{
  "parallel_block": false,
  "init": "normal",
  "init_std_o": 0.015,
  "lr_head": 0.0229,
  "final_lr_fraction": 0.02,
  "train_tokens": 435200000
}
Below are experts of layer 6 (counted from 0) of a mixture-of-experts language model. Rows are named router (the router's row for the expert), up (a neuron's input weights, with its number) and show model dimensions 0-47. Each number is 500 + 40 x the weight over its row's rms, rounded and kept within 0 to 999. Numbers have three digits each.
Before each expert's rows: "mostly gets" lists some tokens that are sent to it at least half of the time; "gets" lists some tokens that make up at least twice as much of what it gets as of all text. This comes from a sample of Wikipedia text that the model never trained on. Tokens count by the router's weight.

# expert 24
mostly gets: "ished", "ted", "ated", "ely", "ed", "ited"
gets: "ed", "ing", " and", "ly", "s", "ated"
router:499529491471492502476467498557521534439551500540611503447453548534451502515444509523478610489577506528473495626503509446558534546507459454521466
up0:376488573494504460509530488476503502532556499575572465447483481564441587528553474559509528471476530531509534557529504456473577513486547498529449
up1:496518517508511526499538552493467526473580484580517486557504456572499418509497492496489580570442547550510489560481429515462474451577488527483501
up2:454476508519480529538494526535466476511533503551563535466506541506490508475540529466438486510472521542481511526491498477557525533526424422531548
up3:512539515469473515507498527501561453538474469524578473481463474549534500494575479580458514493517471561479575541489529475460550485573505476503489
up4:428509534542519478462451500445559492507505545520520463466559462508566531486520524516580560488406484553469532551496488474480542482545478540529466
up5:486542569492495531546494495512594511465533503540504455463488547566541429476469512498483552413567494540516485508499501476516507498506517526546486
up6:452545524523460527469486494496531524432504452492447505524484497513456535518506460525460538509536484597407520545600472420543547438563515432498488
up7:484471565480438547493505439484515504480469512503573445469472456484441538537554539572483538506604466517464536474564515516513526591542471486463477
up8:517493529474470491458449462489557489490497506585531493512542517520493486479510519523498495549479520444489486604581526571503501551520529512550467
up9:516484545485566403442524496466533541484522509500472615501487542537500481551446506559458568460533486504523516575501482489545528473524535448517478
up10:502490563522502457507497514583523506492550533448532491527494533518435467532556476489557523441527535526469426578459515453465509535486470588481456
up11:545465526517505447432527539518485499452524571540573544541479483480533534541521462602519443552533495425484494567498523543499446522488449524508472
up12:435566550535500459487481529527513469499491464512463465476439483550405442518493514499410509457531558466551417477470506555506511543517493477478542
up13:528508558512550521533536483531545533464471489527604476424501500538460588448438511550516481466491557427465535527539449501548548553590494566503502
up14:489525497496473448511474506447495518586519504499573531553552519538439554533517511519541449556510518497475536565482532514546544539536499489544567
up15:464480482415501483483519511482502553558457474504462494505532593563535509483535513531457528512525463518520495483535563433560472428472414513479472
up16:567545469528522508472613570521520502469517439523573465475498495484406519405549512502495516465476528608506560527491470455486489559452457494480488
up17:531522553470484574545501558514522552542512491480447499568493408545481541533415483460512572469519490536569492527565499500555531552588531509485520
up18:529531512448526498530511496563575487507553504449561408525538448437541540467507522545501537524546485551508556555477501531489514570460596525541521
up19:484493483578429523435511496523504534504517487471520489481536472441504577465547491491544531553517497541510569525555537490475513550459517480595413
up20:461569534520496567487465501538509488488496490430481473475464494471510496448504500451469405533579528471504515487462494478486584484510491470448472
up21:498547514415508587550542492536579505472473547534543499550475466556537529517537449502439508467502452528500485506515509457520539494489499469535555
up22:480554436514501539458563444515515483434587568520473473434442524452456475507419525542553470487539437492485505498581495483486529548475432534535573
up23:501512484515548495518481422478456502443460506516488478441446554583529484470501456545500508510477554440467493528459568542427561494481506502531497
up24:515504495471496540489502542537440482521523523497564491470511531619555522513483467542497553599533531491512479576522517444491468581503426547576465
up25:487482551459521501376518495527438517468631484510574499479562524527459500467463503571487519466444513533565485572502490448533528522529441520505553
up26:502505536483528463528494511520540535478498537549540488545484522495369588487501493506485504479498493463494481562587431499494557467481472520541479
up27:477529489548537492498529489482486511389510485524534504483463554493411492458528451494505534463445465552457533526533449556510527490526494525495497
up28:495598521459513582458414503445518505429500429542523509456529512527469496559476468529544487559561501482464452531431476516513481489462447492490540
up29:562515445442571592504487530481507463456447462511506448499443546521535409590439480531455506502532499454523515502467509498535546583527557427558482
up30:491497509586539526536486488496460510538482530487531454519499570553418500500548473451474536468481525457494449582418532461542498539553462469478460
up31:506551514534443490508485494411462514602465523492487460515483495498506551553584452474573538460508527488546493579485512413520515481498481455550499